config.toml
experts_per_token = 4
init_std_qkv = 0.0377
init_std_down = 0.0
beta1 = 0.95
warmup_steps = 200
Below are experts of layer 2 (counted from 0) of a mixture-of-experts language model. Rows are named down (a neuron's output weights, with its number) and show model dimensions 192-223. Each number is 128 + 24 x the weight over its row's rms, rounded and kept within 0 to 255.
Before each expert's rows: a language model's description of what the expert responds to. This comes from a sample of Wikipedia text that the model never trained on.

# expert 19
Place names, years. US and UK place names like Florida, Texas, New York City, and year digits in date ranges, such as 1984–1987.
down1 [124 172 128 105 123 103 152 149 122 115  99 106 150 188 141 152 111 148 142 148  97  93 190 149 147 167 104 138 157 166 129  91]
down2 [144 106 105 159 106 117 141 134 162 164 147 159  84 137 137 132 117 140  88 100 168 106 133 116 142 108 146 143 145 171 120 137]
down3 [ 96 146 104 118 159 135  99 101 117 102 153 146 156 104 118 130 109 108 131 156 117 122 130 154 145 152 109 190 166 156 136 141]
down4 [181 166 131 138 130 140  64 145 101 163 134 103 112 137  82 177 131 136  98 118 138 116  84  95 117  77 141 147 124 113 124  88]
down5 [146 139 129  91 142 144 111 173 154 148 113 134 143 176  96  84 122  88 108 133 128 135 151 137 148 144 118 103 143 114 148 135]
down6 [113 133 140 116 111 118 116 123 117 117 140 173 133  82 149 130  79  97 134 114 112 138 158 114 131 130 147 146  98 101 161 154]
down7 [116 123 159 125  55 114 127 140 132 154  81 111 116 138 156 165 108 141 122  99 127 144 144 160 124 112 117 124 122 170 142 124]
down8 [115 110 158 160 159  95 152  93 167 111 142  82 182 130 107 118 125 121 142 146 118 125 143 136  87 142 136 150  97 134 139 126]
down9 [107  93 128 153  98 148 104 156 151 112 106 135 138 159 124 111 153 163 130  97 120 129 124 123 142 126 113 110 100 115  96  83]
down10 [181  97 114 109 108 112 146 110 149 152 155 141 124 125 144 193 146 134 146  84 116 175 112 119 103 110 158 143  88 113  99 163]
down11 [ 96 150  98 110  80 149 105 124 112 112 142 105 116 151 119 125 158 141 130 131 116 116  69 119 172 109  86 119 170  63 175 166]
down12 [151 127 145 122 115 139 116 132 105 122 101  86 183 134  91 131 112 121 119 108  94 116 124 115 117 121 151 136 106 124 101 143]
down13 [127 124 132 157 110 108 158  87 153  99  83 127 126 122 156 152 162  76 121 172 157 117 131 130 106 173 124 121 148 150 147 156]
down14 [159  95 152 134 130 163 108 153 152 115 132 131 152  74 135 128 100 139 133  83 171 100 154 132 164 121 133 125 133 177  93 123]
down15 [134 151 137 129 113 102 129 110 139 146 122 155 104 159 116 121 170  89 143 126 103 123  93 114  95  61 114 128 188 110 135 125]
down16 [149 137 140 104 131 113 141 131 140  90  95  95 160  99  46 103 155 131 149 121 114 167 179 106 129  94 121 130 168 118 135 135]
down17 [108 124 128 159 116 143 123  97 112 112 123 131 100 157 113 167 140 154 108 135 102 155 154 132 158 150 125 159 144 138 155 136]
down18 [123 172  93  86 131 130 139 138 153 116 138 128 143 118 115 161 125  79  98  98 157 166 147  98  93 127 112  96 127 151 102 119]
down19 [133 174 139 142 150 126 127 115 131 123 115 127 151  81 114 135 172 148 114 134 132 151 162  99 122  98 125 133 102 187 138 107]
down20 [ 95 126 139 134 106 140 113 142 101 101  82  95 126 129 122 146 126 128 110 128 165 163 183 134 104 106 165 120 103  85 130 125]
down21 [138  94 145 103  96 164  88 119  63 106  74 122 157 105  99 128 125 146 142 163 132 173 149 155 180 111 122 141 151 121 143 155]
down22 [141  76 152 123 132 143 141 160 134 128 137  88 134 119 151 142 107 100 125 147 120 153 133 108 100 154 174 120  80 144 103 162]
down23 [107 107 131 125 154 106 110 142 115 135 139 115  99 144 100 140 124 155 140  76 135 143 102 132 127 146 105 163 181 124 149 111]
down24 [131 104 129 161 157  66 142 108 114 150  95 111  96 162 107 105 151 124 134 161 143 132 161 150 132 129 120 156 119 167 139 101]

# expert 53
Word ends, demographic stats. Sentence-final pieces after short names like Kw-a., and words like year, day, making in population, election and census statistics.
down0 [156 127 140 133 125  87 142 102 109 104  87 116  87 137 113 130 135  74 123 134 142 118 154 134 135 109 177  98 135 143 129 158]
down1 [113 135 135  94 117 129 117 106 133 165 122 126 143 131 149 133 125 108 127 146 173 120 106 111 130 136 108 161 137 104 102 144]
down2 [137 186 181 123 123 157  85  89 135 129 110 155 115 150 144 176 107 127 105  83 128 130 164 125 113  83 167 168 121 156 121 120]
down3 [104 119 145 156 135 137 135 116 160 132 161 144 145 114 119 164 132 139 132 123 100 147 124 118 140 141  92 128 147 148 152 115]
down4 [135 147 114 126 120 151 136 128  82 134  87 132 139 118 143 161 104 133 159 125 158 122  68 138 175 130 129 113 159 107  73  86]
down5 [131 110  99 113 115 109 113 103 163  98 136 167 130  95 152 128  90 147 109 141 122 136 142 151  85  98 158 137 128 120 116 160]
down6 [180  76 119 147 150 134 156  84 112 149 117 142 154 153 188 141  93 114  63  62 111 138 130 126 128  72 143 177 117 146  88 117]
down7 [109  99 136 149 155 153 116 125 166 148 105 157 157  87 123  85 139 103 136 124 145 111 151 114 136 109 150 113 102 101 157 140]
down8 [134 104  97 128 150 135 107 147 134  92 162 145 132 128 112 140 112 122 100 159 145 158  94 153 108 124 159 115 153  94  54 136]
down9 [ 99  89 140 153 117 115 147 116 111  97 118 160 159 106 130 144 140  79 140 175  54 129 115 100 140 146 154 124 161 118 134  94]
down10 [147 123 160 129 131 124 123 104 107 130 113 120 107  96  68 129 136 165 155 167 135 132 104 157 117 122 151 131 153 124 136 118]
down11 [122 154 135 118 198 107 156 113 138 113 120 123 150  84 160 134 113 123 139 117 143 141 131 113  89 101 160 108 142  86 100 103]
down12 [109 140 119 136 154  96  93 178 172 123 126 105 104 119 140 128 119 121 113 108 126 152  93 140 124 157 128 145 154 119 107 100]
down13 [129 111 124  95 110 132 167  95 134 157 144 160 164 114 111 180 185 150 129  95 157 105 116  96 165 109 106 101 134 108  99 125]
down14 [ 98 106 127 104 128 131 117 101 166 124 107 139  88  91 126 166 121 124 135 103 165 135  93 144 157 120 141  71 126 128 156 119]
down15 [149  93 140 124 103 132 132 132 169 142 110 160 131 135 115 112 160 115 125 163 126 142 170 117 116 133 147  95 156 132 120  77]
down16 [ 90 137 106 119 124 140 163 154 134 107 108  78 136 128 117 135 111 135 162 113 136 100  93 162 127 114 121 111 101 132 126 126]
down17 [116 127 144 155 111  98  86 139 118 147  72 151 105 128 139 123 145 125 119 137 148 125 136 119 141 125 113 137 107 194 158 109]
down18 [123  82  98 155 109 156  87  65 142  89 136 127 147 129 128 128 108  86 128 145 107 119 117 164 126 110 143 110 162 135 117 161]
down19 [145 142  89 134 110 181 101 109 115 138 128 146 134  91 133  75 133 146  87 142 151 131 116  95 122 167  91 129 145 133 117  96]
down20 [134 120 174 130  96 130 130 169 158 158 128  87 132 148  88 112 129  92 135 114 159 117 155 102 114 118 112 119 157 138 129 112]
down21 [147  98 105 159 176 126 147 143 158 112 112 110 106 140 133 115 136 149 102 105 149 119 117 133 130  83 134 142 107 109 113 124]
down22 [148 102 147 111  93  90 158  79 140 111 123  98 139 111 118 141  94 104 156 144 138 119 147 102 128 143 113 141 130  83 100 126]
down23 [ 82 186 133 151  99 128 121 114 143 122  91 117 129 106 154 130 138 130 143 116 158  90  92 139 155 113  67 163 107 114 117 145]

# expert 9
Sports tables, dates. Digits and words in sports and film results tables and dates, plus sentence starts like it was, came, attended.
down1 [ 81 135 138 134 132 152 158 131 165 130 156 174 124  94 117 145 134  96 159 111 184 147 129 109 121 145 121 140 102 171 153 121]
down2 [105 119 133 111 115 136 105 112 118  99 128 126 109 112 140 144 129 121 125 161 117 142 142  98 150 117 136 152 106 155 107 124]
down3 [140 149 102 102 109 117 127 126 156 157 115 114 102 168 131 115 132 144 144 143 131 166 120 201 127 185 170 122 119  98 122 120]
down4 [151  91 122 116 127  78 132 111 164 112 116 121 177 148  97 130 166 136 127 132 122 149 134 151 117 123 167 141 143 107 131 155]
down5 [177 168 129 127  97  87 137 112 126 138 143 130 137 132 164 125 134 140 123 133 121 134 125 131 184 141 114  82 129 114 153 150]
down6 [172 166 121 164 177 143 162 126 116 113 116 126 106 110 114 113 105 144  90  82 132 154  92 141 124  82 113 127 148 168 139 126]
down7 [ 88 113 135 133 101  58 168  91  99 169 156 146 152 126 158 131 159 139 165 105 145 108 131 156 156 116 136 111 141 136 159 100]
down8 [ 92 135 156 135 118  73 149 161 126  85 154 150 145 170 132 157 109 110 130 142 105 148 165 108 145 118  79 136 125 133 114 101]
down9 [117 122 134 125 174 113 132 136 137 105  91 103 104 127 100  68 129 118  90 107 153 108 117  93 162 149 141 137 133 132  95 119]
down10 [114 159  81 147 141 127 104 123 151 116 125 120 145 119 115 186 170 128 122  92  99  94  92 107  97  93  78 109 115  81 120 138]
down11 [136 127 151 101 104 103 131 123  93 120 153 145 133  86 152 163 143  71 129 142 157 154 121 155  88 182 115 107 104 124 103 118]
down12 [130 147 180 149 118 131 151 104 102 137 146 171 105  89 137 191 132 127 128 147 100 113 140  76 122 148 127 118 115 120  88 159]
down13 [164 149 148 134 139 121 147 147 156  77 101 103 147 132 171 132 169 140 151 125 114 141  86 139 110 150 158 139 125 147 150 135]
down14 [149  96 117 154 129 115 113 137 155 112 135 117 155 133 122 128 113 108 115  86 126 127  83 123 142 130 110 164 150 168 163 117]
down15 [147 146 135 134 137 108 105 126 120 112 108 151 130  79 125 139 120 158 164 130 114 125 179 106 111  81 170 150 114 125 126 150]
down16 [120 141 131 110 141 176 125 133 139 122 143 127 128 196 159 110 133 131 110  94 137 141  76 132  87 151 163 186 151 127 115 136]
down17 [114  78 111 155 134 126 141  72 141 100 139  83 142 141 115 111 128 110 121 154 100 162  60 112 169 141 127 153  99 109 114 136]
down18 [113 121 113 118 111 123 107 140 150 128 139 143 128 120 125 135 140 164 154 121 139 130 118 136 139 148 123 122 130  96 151 103]
down19 [148 145 145 132 152  78 137 142 140 142 107 135 127 114 156 109 136 101 168 116 133 129 141  82 164 121 156 159  72 151 127  92]
down20 [127 140 133 136 130 118 114 144 150 113 110 130 117 120  92  92 109 125 146  94 146 117  77 143 116 162 150 126 105 179 174 148]
down21 [114 156 109 101 120 180 117 108  88  96 154 135 147 127 138 107 175 137 111 154 143 130 139 130 121 153 112 160 122 115  89 168]
down22 [123  92 132  80 135 154 110 131 139  83 125 109 132 137 145 120 131 161 140 167 150 115 106 123 130 100 123  97  94 123 162 119]
down23 [118 108 106 163 165 130  99 139 141 107  80  90 115 115 125 159 128 105 132 123 137 128 112 121  65  90  96 133 136 150 133 131]
down24 [126 130 126 110 142 122 147 135 135 103 105 146 119 108 108 159 112  71 140 128 132 152 154 128 115 135 140  98 135  92 134 110]

# expert 17
Personal first names. Given names and the first pieces of names, often in tables or lists, such as John, James, J., An-ita, Ol-ena.
down1 [125 111 133 159 144 153 115 143 105  93 140 164 130 158 115 105 129  83 144  54 132 107 165 128 134 124  97 117  88 118 112 139]
down2 [ 87 115 111 155 100  91 124 142 122 144 149 117 116 117 118  89  92 140 167 103  97 144 127  96 122 169 118 122 144 120 151 130]
down3 [105 128 178 108 139 163 139 131 169 106 119 171 142 125 118 138 153 158 129 160 114 129 120 109 144 119 124 137 155 124 123  87]
down4 [164 118 117 116 115 128 136  92 135  75  95 169 159 122 105  93 130 117 175 136  83 125 117 129 137 106 138 111  97 122 128 151]
down5 [136  93 101 118 135 110  90 110 116 118 161 118 133  93 149 113 134 120 130 146 151 157 104 162 176 128 136 145 132 129 130 155]
down6 [126 120 129 124 140 164 164 156  97 117 142 111 132 142 133 152 103 126 142  81 126 120 142  97 125  84 118 126 108  99 119 102]
down7 [126 118 108  99 127 139 123 144 165  86 108 158  99  96 183 162 119 137 101  89 138 122 157 142 128 143 113 105 115 142  98 109]
down8 [138  97 131 101 142 144 108 109 158  93 155 126 130 120 133 116 112 135 111 124 117 125 111 101 146 141 121 124 181 127  83 141]
down9 [106 146 145 147 169 134  69 143 141 130 121 175 137 187 143 106 127 131 134 138 137  97 173  85 141 147 152 142 146 129 122  70]
down10 [105  89 127 113 153 131 111 126 136 131 140 124 130 120 136 100 130 144 121 101 104 156 158 170 129 154 107  99 148 112 139 187]
down11 [111 103 130 122 142  74 113 101 123 137  92 116 101 119  90 164 148  96 125 120 140 151 114 142 171 134 173 151 132 127 115 119]
down12 [167 164 171 169 119 126 133 119 147 120 122 124  96 151  83 154 152 118 121 107 142 135 173 125  78  79 147 148 106 134 141 123]
down13 [122 184 118  94 158 133 139 130 134 118 126 157 141 158 110 139 136 107 134 111 138 176 157 109 123 102 106 133 134 109 125 122]
down14 [139 152 138 124 120 142 109 130 130 148 142 143 122 165 107 153 145 141 214 125 156 133 136 111 134 140 163 173 111  79  85  92]
down15 [143 109 128 151 104 143 122 128 103 122 118 161 149  93 150 149 109  85  82 136 119 148  88 132 121 146 147 111 106 125 106 180]
down16 [136 109  83 133 169 167 143 110 170 153 128 117 151 151 103 125 160 119 121 116 145 168 141 108 134 151 117 115 170 154 108 120]
down17 [100 158 140 128 141 127 132 131 120  95 130 133 112 141 152  97 127 108 103 104 103 137 149  99 116 128 141 121 133  99 125 122]
down18 [140 139  77 121 109 107 105  93 149 106 140 153  85 146 137  83 129 134 100 113 115  99 120 123 136 168 147 106 148 125  97 178]
down19 [ 63 137 133  63 122  96 157  75  94  91  84 146 120 110  69 121 143 121 161  75 127 110 110 121 138 138 144 160 140 122 125 114]
down20 [111 109 146  96 134 156 181 153 149 131  88 113 128 148 165 131 133 130 134 133 168 128 169 162 148 127 162 140 139 106 115 137]
down21 [ 89 128  75  96 167 118 154 115 134  97  92 132 118 140 110 139 135  81 104 115 131 138 111 141 156 114 137 130  56 106  99 102]
down22 [124 110 130 143 140 121 122 188 135 145 114 149 122 165 103 109 115 115 117 111 104 132 122 117 159 139 161 130 131 180 124 113]
down23 [139 156 122 126 109 142 127 109 145 115 115 129 131 156 139 113 113 141 159 125 117 120 150 140 136 160 166 170 162 132 164 147]
down24 [166 124 160 125 147  98 146  92 168 161 156 146 172 143 135 133 143 166 189 112 146 139 103  83 114 119  89 141 121 146 150 130]

# expert 22
Generic nouns, pronouns, math. Common nouns after "the" or "a" (system, environment, belief, group), pronouns we, you, us, and closing dollar signs of LaTeX math.
down1 [137 153 126 117 164 114 112  99  99 128 136 161 158 137 116 146 103 127 125 181  98 108 118 136 157 151 124 118 133 140 148 147]
down2 [108 118 160 116 113  90 122 133 130 155 139 152 119 120 101 103 170 146 127 119 119 164 105  96 152 157 137 152 102 132  94 142]
down3 [ 91 128  98 131 114 106 157 164 156 122 147 161 141 144 141 140  92 165 120 109  91 176 130 109 147 131 216  87  85 159 126 126]
down4 [109  97 145 121 179 108  93 122 121  99 149 106 122 127 119 131 134 151 117 145 146 125 122 130  95 100 116 141 124 167 105 121]
down5 [ 70 141 115 107 120 122 140 113 126 145 110 166 139  89  78 111  89 108 116 156 127 195 101 127 116 147 101 139 134 113 154 152]
down6 [164 190 172 140  93 112 104  83 145 117 139 143 174 150 132 111 163 167 169 137  94 133 157 152 114 125  93 120 142 116 113 143]
down7 [150 126 136 124 133 121 140 164 121 119 105 127 118 147 122 149 126 130 142 142 121 166 123 113  64 162 133 121 172 118 170 122]
down8 [119 131 127 142 111 124 126 120  91 169 120 124 124 154 101 139 142 130 155 129  99 108 178  89 103 114 136 149 134 104 159 124]
down9 [ 86 122 138 140 114 153 147 150 117 123 164 123  94 130  99 128 111 135 144 124 118 155  86 172  90 103 143 108 133 118 141 115]
down10 [134 100 116 130  88 166 122 133 117  86 114 127 110 119 136  99 134  93 132  90 141 131 160 143 114  88 115 125  97 133 159 138]
down11 [172 135 118  98 119 111 111 144 158 115 150 160 155 170 113 113 161  96 129 141 121 134 116 123 176 128 165 180 116 100 122 140]
down12 [137 134 128 129 113 105  81 177 125  98 118 122 105 113  76 149 111 127 141 121 156 122 143 103 148 193 127 114 154 120  63 147]
down13 [137 122 133 110 138  70 143  99 153 124 152 136 128 151 129 141 161 129  89 171 112  88 114 123 165 157 164 120 126 187 140 109]
down14 [104  75 126 108 116 150 104 133 160 169 146 156 123 137 100  98 131 143 152  91 152 119 170 135 126 100 132  98 124  71 128 140]
down15 [141 133 174 143  87 111 133 108 104 167 129  70 129 124 119 138 150 123 125  99 104 137 140 169 127 179  85 129 118 120 120 142]
down16 [152 113 109 119  96 132 170 147 160 162 146 111 146 109 148 127 173 132 153 134 107 119 153 154 124 145 125 155 128 151 124 143]
down17 [ 71 109 152 143 143 163 123 144 139 149 152  95 137  89 166 139 149 113 133  97 102 134 103 155 141 130 108 123 100 142 114  92]
down18 [134 105 116 138 144 156 119 105  93 153 140 164 115 147 130 121 131 137  87 113 174 111 120 116 162 100 167 127 128  97 160 109]
down19 [141 154  83  71 173 164 108 105 121 132 160 132 143 109 115  98 103 101 131 158 121 150 132 113  94  82 141 110 111 145 146 163]
down20 [135 137 111 101 148 133 137 119  92 141 118 118 161 171 146  84 142  89 167 153 143  67 103 129 112 133 120 116  91 108 118 129]
down21 [107 180 164 158 154 110 118 111 157 104 100 118 132 148 143 149 165 155 138 100 141 135 125  54 162 121 165 142 131  98  97 130]
down22 [111 123 148 101  97 138 157 157 151  96  72 122 127 111 102 122 140  74 121 122 182 132  76 134 120 140 108 132 119 140 172 143]
down23 [118  59 127 184 125  81  94 154 146  92 185 125 127 110 113 121 127 115 131 139  94 101 107 166 131 116 143 140 123 135 104 144]
down24 [140 135  93 128 118 110 119  94 125 146 140  96 170 176 111 180  97 120 142 138 131 107 133 166 101 144 150 110 166  99 128 116]

# expert 28
Conjunctions and coordinate decimals. Connectives "and" and "with" joining titles or lists, plus the decimal point in decimal-degree coordinates after "W /", such as 28.570278.
down0 [133  93 150 188 155 160 162 109 124 140 110 154 103 136 147 113 146 117 103 142 114 142 117 133 132 135 184 115 113 129 113 155]
down1 [146 139 129  95 117 120  90 128 164 164  84 128 174 109 164  96 101 144 125 139 143  94 116  89 188 130 136  99 161 120 151 186]
down2 [ 80 156 137 147 132 128 145 109 112 153 129 166 135  84 132  93 126 135 136 114 176 152 119 149  91  85 131 117 170  94 146 106]
down3 [154  91 121 109 108 100 139 150 184 105 130 149 151 151 161  93 131 125  94 115 141 143 120 104 116 108 173 141 157 115 116 106]
down4 [ 87 104 124 104 139 131 179 113 166 136 112 142 136 175 149 107 141 111 162 124 126 117 102 160  96 120 114 118 144 155 131 159]
down5 [163  90 132 114 115  97 153 116 124 126 116  81 120  91  90 142 164 142 125 131 118 148 123 123 142  99 120 146 109 113 130 128]
down6 [ 70  92 104 150 114 139 141 144 123 130 155 153 135 162 152 150 129 136 136 117 125 121 131 148 164 135 140  88 201 131 156 126]
down7 [105 162 155 130  98 131 119  89 146 135  76 168  98 104 116 151 135 132 119 119 133 144 119 135 147 176 125 136 146  94 109 132]
down8 [145  82 123 160 174 121  97 114 144 142 133 133 147  77 102 129 144 124 153 147 115 139 112  92 123 129 140 132 116  76 107  70]
down9 [120 152  92 171 127 145 132 159 146 109 127  72 134 121 118 125  90 126 122 153 150 126 139 132 138 123 128 129 128 100 128 130]
down10 [133 118 143 152 117 124  96 100 125 117 125 158 100 136  98 133 140 125  87 143 120  94 109 133 146  99 158 117 109 107 103 121]
down11 [142 132 164 134  93 144 122 179 148  95 126 126 121 139 155 146 111 104 136 125 164 141 114 143  97 138 113 109 114 156  92 115]
down12 [131  75  96 134 129 107 129 140 140 156 112  93 111 135 124 116 151 127  96 127 114  96 127 116 111 150 121 128 123 133 134  84]
down13 [117 122 105 118  96 130 104 125 179 143 111  91 140 145 132 142 180 135 111 168 124 135 109 118 124 103 100 155  88 135 110 105]
down14 [162 174 113 113 132 154 116 125 189 141 112 140 133 115 140 139 154 134 135 112 140 131 164 163 165 118 119 146  84  93 123 106]
down15 [124 103  84 163 162 129 116 111  93 121 146 115 164  69 172 112 104 134 136 122 106  94  93 127 164 131 171 144 128 116 167 130]
down16 [136 109  92 152  95 141 178 179  59 152  92 160 133 142  98 120 100 108 148 164  97 138 143 129 144 107 158 110 131  92 149 162]
down17 [ 85 147  80 124 134 135 153 141 136 179 104 151 120 144 121  87 105 103 141 107 123 137 119 136 152 137 130 133 125 121 153 153]
down18 [132  95 122 133 143 114 138 135 188 158 165  97 149 143 150 117 110 133 136 123 112 169 162 142 159 135 121 166 146 135 114 109]
down19 [116 105  72 145 103 125 123 152 131 143 131 148 164 122 100 147 122 150 158 104 107 163 139 103 133 105 111  95 178  63 118 120]
down20 [152 178 128 152 145 191 129 114 141  83  91 113 123 117 132 122 144 130  88 137 182 147  91 113 123 108 156 133 121 140 110 136]
down21 [110 137 185 145 114 136 147 141 137 103 123 132 130  88  98  78 144 135 145 143 136 131  84 180 147 135 157 127  86 104 107 123]
down22 [117 153 137  97 120 119 160  92 111 117 126 129 149 121 146  99 151 164 138 111 134 119 164 113 138 121 100 106  88 115 143 155]
down23 [137 127 164 139 101 116 170 141 142 115 138 113 158 157 122 176 164  90 167 148 130 153 139 144 103 155 111 112 124 135 127 119]

# expert 33
Decimals, taxonomy, election tables. Periods in coordinates and botanical author abbreviations like Lindl., year digits after dashes, and word pieces near US election tables.
down0 [141 114 140 107 120  66 138 130 132 127 120 143  82 120 158 130 165 138 165  86 143 112 166  91 121 136 148 152 127 130 138  96]
down1 [143 125 164 114 143 112 131 164 123  87 156 163 139  97 122 152 115  77  78 159 191 115 184 131 191 141 133 142 175 124 119 105]
down2 [127 147 120 121 109 146 128 119 158 155 118 148 108 128 153 151 117 110  84 112 130 169 151 155 120 138 117 104 117  68 141 142]
down3 [161 135 141 138 153  60 130 116 104 101 123 138 141 130 148 118  91 166 135 163 136 182 104 146 157 128 116 167  67 114 134 134]
down4 [138  97 119 196 133 147 126 146 102 117 116 164 164  80  99 114 126 122 109  99 124 182 125 110 111 185 101 164 146  97 176 109]
down5 [132 101 110 149 128  90 148 134 148 113 144 140 112 114 111 131 186 133 124 128 119 104 137 116 112  97 110 126 116 137 147 102]
down6 [ 81  76  89 115 120 117 129 114 118  90 151 175 117 125 152 175 120 166 128 149 116  98 128 136 113 157 158 183 105 127  94 138]
down7 [145 139 130 136 138 163 107 107  92 116 124 129  97 137 154 145  94 150 114 113 105 100 158 147 141 107 145 134 126 150 116 110]
down8 [ 98 108 128 113 164 130 169 142 142 130  88 154 128  90  95 110 146 138 148 121 125 123 128  97 143 119 111 132 126 147 137 158]
down9 [129  99 179  96 157 158 137  98 152 129 102 117 127 139 104 113 109 112 131 140 139 150 137 139 164 114  94 110 133 138  98 135]
down10 [119 113 113 152  98 105 127 129 118 111 118 143 130 112 135 190 152 127 135 132 118 130 132 109 142 118 105 120 138 149 100 148]
down11 [132 113 142 110 127 138 146 145 128 139 147 105 129 155 141 135 130 123 138 125 126 122 119 130 106 163 103 174 102 126 122 136]
down12 [129  87 104 120 155 121  94 128 145 145  81  83 119 130 139 105 174 101 147 140 188  99 116 123 182 117 149 115  89 137 108  95]
down13 [148 151 134 145 142 130 127 152  85 149 153  81 122 120  95 146 120 142 137 162 151 153 150 132 150 122 142 102 100  95 168 132]
down14 [115 140 115 113 145 157 137 163 129 123  98 123 141 112  96 137  94 102 120 109 145 146 110 134 142 157 109  88 124 120 147 121]
down15 [132 121 148 132 146 117 104 121 132  86  98 122  84 122 116 134 113 176 146 130 157 122  76 139 120 172 129 112 102 147 116 125]
down16 [114 134 102 104 116 135 141 130 130 117 155 156 154 163 150 136 140 144 160 152 153 124 103 160  82  87 146 135 116 137 105 106]
down17 [131  89 125 119 126 101  93 126 137 148 104  60 144 135 153  81 146 128 144 124 134 125 100  99 149 156 134 133 123 152 139 134]
down18 [116 131 185  72 139 170 174 132 118 110 151 108 115 104 101 100 137 134 112 101 111 165 136 105 142 132 146 181 115 105 132 112]
down19 [125 173 116 117 135 148 134 133 123 137 147 144 147 109 152 155 151 138 100 125 143  85 141 131 146 149  82 107 111  85 102 115]
down20 [107 140 100 118  76 148  84 132 113 126  94 100 124 158 128 101 143 131 146 110 163 132 126 126 114 145 121 125 180  77 155 151]
down21 [144 102 156  87 158 137 139 104 107  89 120 144 166 106 138 121 154 108 148 126 104 116 127  87 127 154 146 159 121 128 132 162]
down22 [126 149 126 117 118 135 114 108  93 106 134 173 111 164  98 134 154 104 138 132 197 117 102 122 169 140 192 163 163 110 113 124]
down23 [111  93 113 159 148 148 119  99 132 146 165 108 143 117 110 133 131 123 136  96 117 113 113 130 118 147 127 117 112 104 141 134]

# expert 58
Prepositions after verbs. Prepositions and preposition-article pairs after verbs or nouns, such as called up to the, at the, with, by, of the.
down0 [121  72 142 103 120 175 101 137 154 118  92 147 139 167 158 134 136 132 123 111 123 104  81 125 141 110 120 151 100 152 144 127]
down1 [128 101 104 112 112  85 153 125 148 160  93 132 166 110 142 120 126 104 131  99 105 140 188 120 113 126 119 150 131 113 141 106]
down2 [114  93  74 108 114 105  97 126 163 137 147 139 118 136 117 114 131 165 152  89 123 164  99 127 144 158 131 158 136 158 139 132]
down3 [120 137 112 120 139  85  97  94 135 177 155  90 107 110 141  83 123 103 127 147 147 170 167 100 122 191 126 134  79 163 106 122]
down4 [114 122 168 118 160 133 131 139 119 100 135 107 104 124 161 118 127 139 113 143 142 137 126  87 162  98 197 115 116 105 159 135]
down5 [128 157 140 112 154 125 109 125 135 184 114 170 143 171 148 129 142 121 148 146 140 117 138 104 144 108 140 159 194 121 151 105]
down6 [138  77 115 146  87 143 136 134  99 119 107 135 107 103 102  98 143 138 116 125 139 127 106 125 166 105 135 141 154 174 116 135]
down7 [145  87 110 164 108 129 109 114 155 136 151 114 109 162 128 110 105  81  91 115  88 105 100 118 161 115 120 145 150  97  93 139]
down8 [148 112 111  85 124 135 159 152 154 149 120 128 152 126 141 166 128 159 119 113 111 117 132 138  98 157  92 180 133 119 120 101]
down9 [175 145 130 176  95 138 116 102 101 125 114 124  81 111 138 135 165 109 121 146 141 125 163 116  81 140 161 106 144 149 156 109]
down10 [124 100 117 153 161 135 102 115 142 144 133 138  91 113 119 114 105 128 142 125 163 108 155 168 155 155  92 122 189 131 132 131]
down11 [ 95 161 152 142  98 128 132  92 114  96 118 111  78 141 184 174 141 154 155 125 145 119 109 146 145 115  94  90 138 126 126 125]
down12 [150 115 148 131 147 110 116 116  95 142 170 165 126 114 102 139 106 109 119 137 112 152  98  86 124  59 155 126  88 133 129 165]
down13 [128  91 124 128 132  77 103 152 137 127 170  93 105 168 155 148  82 115 110  67 140 138 143 127 121 154 114 123 120 145 129 140]
down14 [141 103  94 104 131 118 137 147 159  89 144 101 120 102 117 128 144 112  89 122 111 149 144 104 136 126  88 135 131 119 127 131]
down15 [152 102 107 151 117 129  88 152 183  94 164 134 137 148 136 112 142 145 157 127 182 130 189 128 156 153  98 156 116 130 162 133]
down16 [135 135 141 114 128 138 114 146  95 141 162 124 127 105 127 133  81 172 139 113 140  99 137 112 150 162 113 107 148 112  78  91]
down17 [ 87 102 147 161 124  97 122 150 115 118 140 177 125 152 138 130 142 119 119 118 140  80 152 141  83 152 179 111 107 145 151  98]
down18 [105 120 107  94 133 145 148 135  69  84 101 145  96 136 128 125 108 101 108 166 164  95 135 133 157 139 149 182 164 130 153 151]
down19 [ 58 141  95  87 134 159 173 129 114 144  93 120  91 105 131 110 137 120 127 132 141  86 114 148 133 107 172 119 147 133 101  94]
down20 [119 112 119 161 127 147 158 120 120  90 166 150 148 176 120  96  82  97 103 151 135 121 140 117 176 162 120 127 142 123 143 158]
down21 [109  89 170  92 117 113 123 143 109 105 122 157 151 159 105  77 114 118 120 109 105 144 113 105 136 135 130 141 121 119 150 123]
down22 [107 119 115 107 107 136 147 121  87 122 134 154 158 131 174 146 123 128 146  95 126 174 131 152 145 147 102 178 144 106 106 107]
down23 [ 77 137  95  64 123  49 118 149 160 145  70 116 106 152 159 127 158  85 135 129 141 103  97 117 158 125 148  84 153 170 160 174]